Weights of a small mixture-of-experts language model, trained from scratch on English Wikipedia.
Experts: 192 experts in each of 10 layers, 6 picks a token.
Below are experts of layer 4 (counted from 0) of a mixture-of-experts language model. Rows are named router (the router's row for the expert) and show model dimensions 0-223. Each number is 500 + 40 x the weight over its row's rms, rounded and kept within 0 to 999. Numbers have three digits each.
After each expert's rows: a language model's description of what the expert responds to. This comes from a sample of Wikipedia text that the model never trained on.

# expert 46
router:474454447533503461527539514510487526505541493483525476497504503449491575524539493515419486560498497456460528522435456501526490409494500576507451493551454468511485501524487561485446534529508534501469492582495465444511465489535493541484489501479511566584494523532444467515452518526455556566536405479509555611565474515472493455499489477487478478452519459578484470558502494536549496498560465527489472463488561511482505520446567497498516483512511519461449455522513496424510569509520547463529535521525551549473468597506440476466583575417501490531490523491426477453544444533538504368524568534432513451554470428418562533534507443511524505495535546481541500508497434493512535549515
What it handles: Single digits continuing years, dates, page numbers and vote counts (1887, 2011), and suffixes like ant, end in Lieutenant, Reverend.

# expert 8
router:514541464512436550425612446475461500490520424472471511525424472448514502490566458451468554505557466519482562525467555488488530542519544500542485526490481409577460516473509555452429528465529529550487428530515501467517528482572459505516565492518496564555536517509496457467544546500560529525575521474469520511474504465506480459460452505476520512501522525496444480487477460536541490540588481491513471462468566508528528462456523473460501544518466492545497515475457409382473562545441481475547508480506536528500472537606444528484552526418529576584513534584472490467460530542582555458507489528519497450475451490517536478520507507550516486537496564503570510474504437476480540470494
What it handles: Last pieces of names and plural endings such as s, ves, ner, plus digits and spaces in numbered lists, like Chambers, pedals, Groove.

# expert 31
router:505505528525509488535537475581400548553517430433547487506408460425583428616541539559565528511482442522461557521463516445542475497474487547496462489455471521477451509497452470432443539524511505520541514523517525473487528570503534514498487486484518494482501503517430505395536564524523469583558496558563481502537473519479464507517567461476554499460527497485462492490496458486466515440555455500481474508453520486518503480466428482543485556438558524554464549461518464468454546440538560515508477529526576520466479496506478454504517484530532517545441536447398490446434507517557504518596531539511500466521551485492469441490512567475448558536460504482531535535483489553562499506474
What it handles: Line breaks, sentence-ending periods, == section heading marks, and sentence-opening pronouns like He and She at paragraph starts.

# expert 16
router:513521465448479567458551524486523540450474455482590512467421471436484486486486511471519478538491453521470559454481580549627444459406574472483515500509482507452492442513537581504520506489546590532498502523483492475486525521534454503472516479461622517498513514507480463470465481497502506582535516559523509492550430499490525425528484544434476505417507473501492506458473498513496507447579422482548495480441498496485512460528508494502495473555542487507499490475477470412499553496463477506569520467513495551451411495577466391476570492442524503485515566461458473437509477479503484488554536537484502458570533533442507492484525511472585506489490515561517462477481423536573539542499
What it handles: The letter g or G inside or starting words (Verlag, strategic, Grigore) and digits, spaces or decimal points inside table number cells.

# expert 53
router:460447516472546528437503518556469510469567443453518456536534469443531550536538487524498531540463505530506548546454462470570555486473506522512539493494491461419498514505505441465501502500563521538516509506543478497490476524498524539480456418476516563555507477527500449384487544458549485633549482577509526554510398444475482460525527505503484550409521539510536529536498515435504479517549453477508457429477499495459499485485499488469473530543456489518509495427500529470470566563569517480485559448478500491501461477539514467536428532534465483516534487554454545476449442528517503446521473544512468446493584426507547467519488445482628535489448484572468522504504407492528471482566
What it handles: The piece an in names and words (Guanine, Texans, Veterans, San, Anton), and inner digits of years and numbers like 2018.

# expert 62
router:505468436429460483508512492508442518489606489446522551491488404442519470497501566525497539538518423489480502484495420581501484440497440574580509485520467489454462590583511484511484563538538519543516471548485447536493481566523463542473509452479602553533559505504422465453501539500464555536544549492508529513526519464491524503460486409479436468492527533550471470519505495497480442476479495489474481532475522509548499531490502530421480489524501538501437541430534437438452610491512471518457518551486569530463499510531474452520518553507478492528469568499450552513469489456493505489551569556472547449550499439486517490479507538562512485484496577518503519488455432554558523424537
What it handles: Final digits of years in dates and tables, time words like century, days, years, ago, later, and word endings like Warde.

# expert 49
router:569500538505466494494549483602465534478522453464433478475416498451533405502501460487502507555517526471433564483499541498491472481522474482535464508510501442498480550520466464444488465435567510463446543569465445456496495462541501537516563548506514486514535512470524476493490579513552437524533479523547517533494432506527484476518516517444445494491532472488489364453462485515545501390545512484499441526404531519496494539499459487474516543514545482527476484462537480436490497531560488487495541527569566500459488551475460476569461493522482573503561515462442522448520476432511510475540500510511625409508520468446511417494456505514496499526501552463534468567554459557473556531560
What it handles: French-looking word pieces like le, les, ire, aux inside names (Madeleine), plus line breaks ending list items.

# expert 55
router:544562524522479539557505492515549485504534435511488517473546448504522498491513545483540494491509485462462544464479490517509530482442490591512471454515486397455442466510509534510466521517542563505519504551556454522519487506536491523499540524487575552576538517560542446496560601512538540537525494575511558623538436510481546454510468527487567506525531497507497435535487557523521521456616470446514455535482488503560524438548511528480449545508548492509393481421507511492503509493528496461471540516505565561494449500495495484457555561473521497544493524542455537420499479483566534466486447511513498470539568397497568510497473450490590505513558464548535496512520459563481557473438
What it handles: Verb endings -ed, -ing, -s and participles like written, designed, including, mainly, typically followed by by, to, or as.

# expert 41
router:516523453496513531473471551504478511518538451525508514517511504441540533576501497503500520534539486513471543417369426450473527498511501519497463491512471456478458474509451504416481533554579543500494545527606515501516460512569495490450512524514593542554497560557481551495493589495482475552511551547470503590546517506473520450527473512524500495444522502519405427498500543536578539443481473460461464496457513435563517464516468478396434539569491511515446545514519485413448489498455527463443496486509554479496431527505498518587480567489470542484515616537494491471539478520506508491460466530496495468514502463500493476520489544494566508517501526472496500506528491589563579519429
What it handles: Forms of be and have plus not, also, more, less after pronouns or to, as in it was, to be, has been.

# expert 1
router:548488458509556488450474536532452568458579447415527534474499466502555447481530516441461512586506493523501517478462445533525445537501508477505475508541489474485474543529484472453475527491561582537480531481440482524491407551503555473486486526484573517498577522507461523481519525529458495556531484549482469491527487420389516472521508424453485467444520499540486473477499513500496514429480506444452472507510529538526486507518525438472565474514431526520489529399449465499524534480498573397493558494542519585393429489502483507506486510499555483492477501432451538485566511501521499443559471541578603473537493510450584521532587496448495494532475458501513525463497493549506556511474
What it handles: Word pieces like em, im, al, and names ending -em or -im (Sam, Tim, Kim), plus Program, often in table rows.

# expert 32
router:509497521468499502517589536496474527532483458508493525521523375452527516502603523515453548502509560518491513548416484525493566520498420531513488522515493438489498507510479559492531508476551536503446545555491531494576515519485491489499558479543562572539516583541506504475484561509524491557553559489501492492501486468503483476506517530450501529431520550505518503529449484557518554480602488487531460478515553500442522451513586513461519582547521490567494560404489545495454582491407535434582505501512552505476452423534457504515458519500484546551466494532460496508485513479604548481560451539546529418501509446463500485490467505460551493502490524510596552444534537553494542517525
What it handles: Plural s and es at the end of nouns, such as horses, jobs, depots, endeavours, plus work, works, books, songs.

# expert 37
router:501581428541532456450476492530432537509530446481541529582431493449527490484571564498547544488504478491485499548531476557473529530491524446554431478530455497489512508484508527448418467495577521530502514561512523436532491509525541532479437474438569524541498489553513493480537565497530473523545572481554549536548508418510511476501475516461559546474508562522485473507487462572541487437502497465528526449490539448518505516471455461507459490525447431534424527469509472468485567587487439519467495521504551591477487503573451548441436547575512465516512519468459538419472428498508552438512465507501549488491506499456583426483452566440486451506454507512485509430488463535555502520476
What it handles: List joiners like and, &, or, commas and semicolons, plus accented letters inside foreign names such as ö, ü, ō.

# expert 35
router:530501436514473502474523527528429523473514474417593455508480472421554476528560563512507501487438497547508584503499501477581516522528515453504485511502481487418491444503456504434555459472547500502477494543485515550574452541481476502463498479421546533510533529518488480482482547397483420535565438607536501524583436487490497475496532536457554488433520517510464465477472471538466519423600470528535464518475500470511516451473525518469464480560554442475481486516541471432542509560495471551454541528507564548453433590470429510534601499510461508510450481467469442459445498458489490476552488486568499471495460445476530445495534489512535515505535518468504530525568461512468489541474
What it handles: Single letters and short pieces inside foreign names and technical terms, such as c, el, h in Tiszakécske, Vukelić, Hapoel, methoxyphenyl.

# expert 50
router:575543456521491526387549529493470502462510452515473524483441432468526500500514445485517451472438477486456589481439491464572512508410494541566504438496547485498516448573421490439484496492556488512423531526448543459502427551505532522488508521479563585503521529536513451516499491493546522536557554485592455556502442371498466461557497481481523533490520463510460480491463532527450495454571506498486503502516548461492504476492477516452491511541494467519456530482531448436568546496494465487492505532484564560483477492571455424516485488501531491573450502489462562533463500514469527528481517580507567499510487466430510460465448498520556476473468460475417513569514449481593530517483
What it handles: Second parts of compound words and digits in tables, such as doorway, flowers, biomolecules, omnipotent, plus pipes and spaces in score tables.

# expert 20
router:572518487535534546424553506559429518459518455472577512542490465460490488500561528445490532495474488557473555558427458480546532476450508474549525541502463528412513522499489508461500441557518560500496527471480453501470447578470485404465470438525520497551523448545431455479506481450531470577522443553542504544487517455487519493502474516463495531480536533597519516464498498564480501513516533440501476481484518442528497434449494419493476469559509456580485503452460505477482609493504529543508479478517551545433472531515417429504510476550496528494508540481458530458501495519503515460520500564556600441521547483463572451507507500488515543619549467542492517442503484575496499536478
What it handles: Blank space tokens in table cells and lists, plus letters inside non-English names such as j, ik, Cyrillic а, Thai and Arabic characters.

# expert 6
router:471506507458496535508615518503493512523542440465504505496514436412531482457482455480452557517470478490458569482417456451507517501474487545496494488466495483501394489550555512544552526420484562477488475540507500502545491545470532514453536467524528561553555555603465492469505500468504568495584557467470468456584474442470456462546462502418461453465517536565483494480493478553480483423566473493439497463530533498476492479526555475483472506491538550558457551460484543471446552527493534456563469534571549540474462478508463520467475538436553502570428521503478498478450525511576488495560464555525526452507540490481479549541542539490578530483487546556552533502501521538437559487529
What it handles: Word-final suffixes, mostly plural s, also es, ing, ers, as in 1960s, Partners, telling, plus sentence-opening There/They.

# expert 12
router:513519480547478474475515476536471473479441448412556498595442486397521496506517509485507496566477526518466504510515481533515483485557488486497510508537531491456480454478481454430461503515592558522469546521533536428519467536530517531447463487412494482539580461605475517459525536479542465537580519454534488531534500414497566461544552531465615504481509460512506413470518473544506448493542510543544506505465517466549504536479510565486527495451468510559493527480480471401472590581485512509492534498501549521469426529551510466552473500502483553520473539499426475479532402504569532441461500529533468451554431460525526485520546563500511520560526518561473521513512423504526502480492
What it handles: Commas, pipes, and, parentheses, slashes, ampersands, and the period after initials or v., as in K. L. Saigal, Fay v. Noia.

# expert 3
router:576513510488489500529499552521483522460502475461522463556410471486530485536538464518541509547503452511515575530501531480573471528397495507515423516503491456509510514592481560447455542454567474526480456508447509442516477523440447547534570509488525529526560484576578455519544528508563471539535524523524446521539441442468516406521495522421474527454521517550464458471509543606590504476551448487522524538420575449478515449489466482550554436477465468528478514511430443438466499565449560450504500535542526505544474565550501520557536461519514492500543510488492539466464445502537557482466465471549554480533443508470510477491557500513531503491492509475476516483518429526488572532539
What it handles: The leading 1 of four-digit years after a space or paren, plus surname-final pieces like ter, der, her, ler (Binder, Piehler).

# expert 2
router:558505458558449478568549526536515519514520456456505526554494477529513434526567547488495508489509487505474542471460560465543523510481457517467494528440469502480441462465495473496492520540500473506483460523508490447514467551505429550456490432537505511607585428564508532509455525468498482516576497559466531550506367502483552485528463548434496536526534506515458521465544458546503492469519481506437501463483491499513520485434505498504513531518475504508508501504520457464441498590528423491568531512554590590507461572475436491489561487428548539529428505508446497477453468435508526483612471524458468470572554508491505491453439525537539539525548443478538489453550461581580523511505
What it handles: Month names after in, major city names and common first names, like January, London, William, plus scattered verbs such as said and determine.

# expert 11
router:526530515524489562479535476519455526509499474469547531513448494448529507550557502508518510596546471520440554504474495499473453522497572567445495477558524405509472503577488530444448530473528496468484475555429466482517526505527531459480506520494559528530595494515471456470449506536486476505606480552461499593531440520493527490506481487474496479481522506591451522536493444533490481498495497481463525482440500492564504530500539538513502503548540581491507447459550506458461571455500462550471500552482561579438474613519499451522550540511532524486454531497424500448513374503537518471600488523449527429535461445465591502490467480464560522459532508568542487499479460537484539486473
What it handles: Single digits inside numbers, coordinates, years and table cells, plus table pipes and units like %, kg, cm, km.

# expert 59
router:541550408523483534480512516552495509480510445463508535506400486407500447504592516485446478522528476491449515503445511515510431455505512572537497540532465381477488512509499497429439484517469543505449483513501472393523395570503487543514470559458514542489542474608551458441483494506532505580538487534543493490489427432547527482532562438490590523475515526533452395463469478512460431522483454483524509539492500493505509462474500501389471525534480541526514501467468504461516572533495484503471513561554525527454465563470453482524514528506538476523528518519405518450491505540529498411506474497442557484532474422498509486447475501504512555529499512478559511491521463536503496475504
What it handles: Final nouns of organization, award and technical names such as School, Engineering, Records, Award, Corporation, security, plus Roman II and spaces.

# expert 17
router:552505456444565492458576550542451487471517519467517460486464517514618496526543526479522460485539588485515531519491490523547508430454476515486494597469523544480503561467493539458456483490566542522393520502526494524547454567472557478419522485486601573532515502554545517463438535514469541544552515494526483548497471458460474485494521460459508560483513581483454507538529494576527487524614477477518492501510595472444517482437486531485500473510539509530508465488490443511546546487450479448544559424504560540449457518580521437527514535537460552524526498569449489466455504463495514436540506530514526483524549504445560502464525580485555513453479504540523452509469476476553532516522
What it handles: Inner or final word pieces like k, ect, b, stream, ship in words like Bankruptcy and undetected, plus spaces and digits in sports-stats tables.

# expert 51
router:459477412540479570479459532534502512478535520495571519507512466497494434563570490489506534506509450482393587495454495493483504494469484516506514432515437547426492493565454518499492472458543488529482443550527440513529493477479482520474536474490570511475493520490466510490508515505558477562557478532508454523506435419473455455530468501441507540532523478508407470454493468517546501527518439466419513423506554465499511551541467471538536477533476467539503599501545463409452581552504485427531496503565593524495456530469512530545473570488500520479500562473445498515442476504569469484562505492497504459544477444498547465488555461516492492497486461514530535573493403498573612505546
What it handles: Pieces like ris, us, if (jurisdiction, manifest, fuselage) and infobox labels such as Genus, Species, Elevation, Synonyms, listed.

# expert 45
router:544484499510495474416509544570455538424503501478488480504512469543512436527483513518544550533533530492505569537430449551534523556543475503478429479534549466485448484590523517445487498492555526488503499555472527465467403540574553517523514476452594518493553487547517545486491507475438457532584487534576495469523474480474519454541506491464500469432511505531479500442531419540505472457557454434459462449463483490466512498550439451445523541500527513504450515473449529439496557519482492566487567567520524499519463557520505501513499437444477555523492537551467547492473541524572522502627459526506505477516481488476511486485529516458575558499531475467458428487451429552539580483574
What it handles: The piece en/ens (Open, intensive, befriended) and leading digits of years after spaces or parentheses, plus not, whether, maintain.

# expert 52
router:504534462508514513487517590572496529556514428505508482506456452470472497557512495526540464524487494467474540462427513434506522444512508515522493490469497462417427562572490448468456523527480477491488492518480458474552517547483510497459515446435521508541424510477458429502491521528539468558521473500465508506455428415498561476546481540448511467497540517580416508476523500557528504443539480433475502489454559467495511476475441566478597534494494433589480552488496430443447594504530529493510505559567533491424481521556430534488437507504561509403550461495423522486535472498504484515561540490513488485523507454524567530484523470392483466533526429507512534494514508527501544510426
What it handles: Short syllables like us, hi, ma, ia inside Latin species names and other words in taxonomy entries, as in svalbardensis, sulcidentata, hijacking.